config.yaml
n_experts: 128
experts_per_token: 8
moe_layers: [1, 2, 3, 4, 5, 6, 7, 8, 9, 10, 11, 12, 13]
balance_bias: false
vocab_size: 32000
Below are experts of layer 4 (counted from 0) of a mixture-of-experts language model. Rows are named router (the router's row for the expert), gate (a neuron's input weights, with its number), up (a neuron's input weights, with its number) and show model dimensions 128-191. Each number is 128 + 24 x the weight over its row's rms, rounded and kept within 0 to 255. Numbers have three digits each.
Before each expert's rows: "gets" lists some tokens that make up at least twice as much of what it gets as of all text. This comes from a sample of Wikipedia text that the model never trained on. Tokens count by the router's weight.

# expert 5
gets: "s", "ing", "er", "ed", "y", "es"
router:095163085131107150199148121125165098140119122116146129140168122133157089105133085153134136108117158148169175141149143106126125162121107116121107114146147063113117107166126175163145116140125145
gate0:168111138074145123118143138141100091130147158101135090152135153093089109131162144112127164079123141086080155111160132104153125131115150152117119150109108122123107112157143143154111131135152113
up0:095089132125070165135124131138140120113147119115095133068109069119144132105134097121125100139165122154122106113079140130130143092085129130107133128116141165162170136113083095125104140118090116
gate1:107155161116112082149132119126119113129163098103130122090126146149120136114142133105130151071169149105133147168105136122110111123140104159118111118121132110139154100100148116105120124111134123
up1:167142165124121082140148097079137136141103140129126141122123115165142103147142099141115114140130121120093112074141137107176087164152144161084168125120099147111146102135127135064139134110124137
gate2:103154091159146134172108137120146148173145118212161145152120132100130132156118145099118103171143134103139118123142125106132102101156126134156164164101134148119117129169111148150136125160102128
up2:138085110114145114095101136116106110118132147132102128134094143161132127186143167120140171142152129115162117119104155134169162121122118159130119088127118156177127127145103137143158155127160137
gate3:131114124137113123134130115089128122155113122150168190081102138103152143160142156149133138156133171161096168160120098141123157106142104116184146135159081105152138112084066113117128163121093099
up3:102136111130076115089104160145155113126094146167139121109123115152114140145131113148106133126099087123151136152103100093055105142148108114096161194097089131071131151136144112185145135120136109
gate4:097134107091086133114149182080150125115111091131121124122098072115077120143162138118107144110157106166114153134091158122140164133139091124117117115170140112161126131161163154094158080156130127
up4:124090137139114101203104120089108133139132081133141106123099153144141078095105168127133124121132153147124058159087162112130181134105108107099150162104122142127085137116128134145117133125120134
gate5:137139121170132137159128099146098113106091145091106090106135103150116108154103160152157162146176131146131135122136123110123097117112110132117159079135122150160099120109100146094126156123086110
up5:163148114146088122133144100128155122153158073147154101146117157115135192151137092115116146168134112080107158092153124137141120136127084095055141130112142128147158093106128117135102171139053147
gate6:119090079108120097119117134127115093163139194109142101127134094152145142107158127114107099110129117166122129106154140104110134106127151139115145135120128174108090142116172121145170144085103093
up6:146136138165139114083118128143076191083091150163153133184110115157136094085147132103093134085128173129155152122178103108123118093081131119121138151146097164138121116134124114094121117102111105
gate7:080159106135108124141148186146129097130129139099125126129139152126140148100109131154105116184171135085142149152103102135108091134180102129135093122122156108139104127125097119148146130138107122
up7:136104128145162088102126106149151121170088140112167151065134134146169135085101114102154172166137180140153103142139144141081119160146118126133155147139160089129144118144141122133130107127121126
gate8:133097119136121098153151113110161082130135103114107150166164150132131151178142151110126138113094157107124139110119091130121116156128131131151172176107127134154164145168144151095166079153112142
up8:128166156164161128135099139146134096123133147124126151129072107150125119107141138127105137132113157103131123137186150102141131138116149158200119117107091169124148112147158087139144145159129154
gate9:140167127163128128170114165135135145150136097145184118106151130090103082128161118145136133134156132101091147099153124127172127138152102133127124076128119118124111114117123138143104135154155098
up9:157089137171069120097092130125106133135110145125087095121099127093120150144126138136101144113133126152113133127180115150124110090136143121174143085105115171109139097089126101134121112113112118
gate10:113118131101098117162153120163140111140115119107113111092094103165142105130077151118102161123116110092122109114133140133172142117121113126142099122155090118154153120123114149129143102115117173
up10:120186118166137120122105092179107128136121147157100116110105112133097132099165080141135150106099125166119108131155121084086172085117131109155158134120107124150147112119110160174130133189151133
gate11:139115111140116183151159167090150156108160109108095148118097083092165113060120149133127096143093128127133165139111077114112127126132125077125135062160129134141121097180117113119098109160102133
up11:123140105105146125118126089162151108124115161118135109160138106152134060109113142086181112133132139112127127124114117159133100150127101155109095147102124130125135109124148128169128157135136153
gate12:101128090102112181164154118135119145192108137154106135130116143174151147167130114121183115128110149104143154113175139148146115162105088098127111129099162130108113110134136163072109141130142140
up12:135156080145099121130155099140153132128131123111150140153141121095113096128112158093150107105124072128170094154182114082131126082146083067065140088124118109128136119108083123090095130167123123
gate13:167072124167138209117157151180145155119127123151112096128148142115141159164147097167084123071092124135122082152120140144091169118132119144078146144151120118122146139107125147152099138125140132
up13:114138148117166109142148135122128119105140165107131129141130168117130099166119123091082132112141123132185125121113082133108173118116137105120094124119187135121146115126105124103078141153136131
gate14:134113122119091180100135122117090086106101134147126169132125127076142114095129140162188109114133136151112120148134142134148096161111116127153144148118100097126151097154068151148105150144117147
up14:167130119126164134061131162143125124073125125137120126151135152167137166170134141153086110123175112113127140152131114123110163149162155167113110129150108104149044129128126111109171120138116116
gate15:136123122125118146145118088054138099111118121102067130125109165116117142079074109181117110132119102152136142144100097148188153151135123124185134134123129091133158107118159114150087151117090116
up15:094116107179146122047122156096089150084094143147100119120159105150170144102144159158134131117147127144107120140126094150107128147145122092162157145134143140113133166119128103165116156097111129
gate16:165113105146147116149123131105128134128115119134108129128188122148079149106161111137140116106124131131105141114152089105139128192134158135117114092124117080145145134146156104131117118166142116
up16:108126080126137104172109122076161146111111089149125120099114126161154120096136102157120117123154146140118115130118127163110152148108130123137126121118124125118109104117086137101130115151120137
gate17:111141075118124135201167076168130143148107120096176146144131132124155156111109109136130157178124113134120087129105152143112113106119138122088117109129141159142144142149121108157125112115149119
up17:125162135128182092148142134126117104133153102108147102145186144120117142094139129094112166121147114132141109145127117119098090126131135145143084160179092183128110138103139144174119128145141131
gate18:088186120113186111127136141107151130131135145123113151145116158151173074124120118075103153122128128144126121110128150126114119161110132053088128107141113157092154113150135111140168120138134115
up18:129131173170073173202147174114098137162112100145156159150191135114101144092136141133157169153149143117163119139127142067141111102123112110101162105152138139119143087138123117117130084153098141
gate19:163146112134161110204128070068144135154103143136137103125097159106127099152159120129126103136148121158127132167116123127129131134097173160148185129105174110147105115177151096138144172137115122
up19:129114124098125125155098150091127091143136106105122119060192119180134157117120157137137158140140157147105137113146135144140147081142129148145115118135105137170106120121114119161078151130118135
gate20:139149158104109097134107122106127123074134100102127073149133091125068127145167134113132108144076095128149116147149131120131116092150101111156100130157123121190099178116156117151139072119106102
up20:146112117128127086117140155125104116091178141139136120107121128132130126081098120154144109147133152145133089191100087089095106108140110122118151171148150152178139079122129152123149142110110105
gate21:101150123135149126104157111119109115113127142080130171167120152113146187103123111144118176123153154098149135138123113159130145110143111159134113179155125080105150121131117142160126139135149110
up21:162148126090106138127139123141106102116140171113142120217156128119095121143123103124113144109153110107110137108147127133111149126090098082081141144143121178129133170127174185139116144107141163
gate22:129122142121156164144111133089180140112154140115125108146103144121147129137110124134100074115162137128162187144145145099105122145120157119154118121126111092124125144158120117090119096138131145
up22:140121128106110132150129119133072150138132134117084136152123115144093149145128142150091124124128110117163120109106150208100155112088089112133148155121134196103157109122112092114150136116114137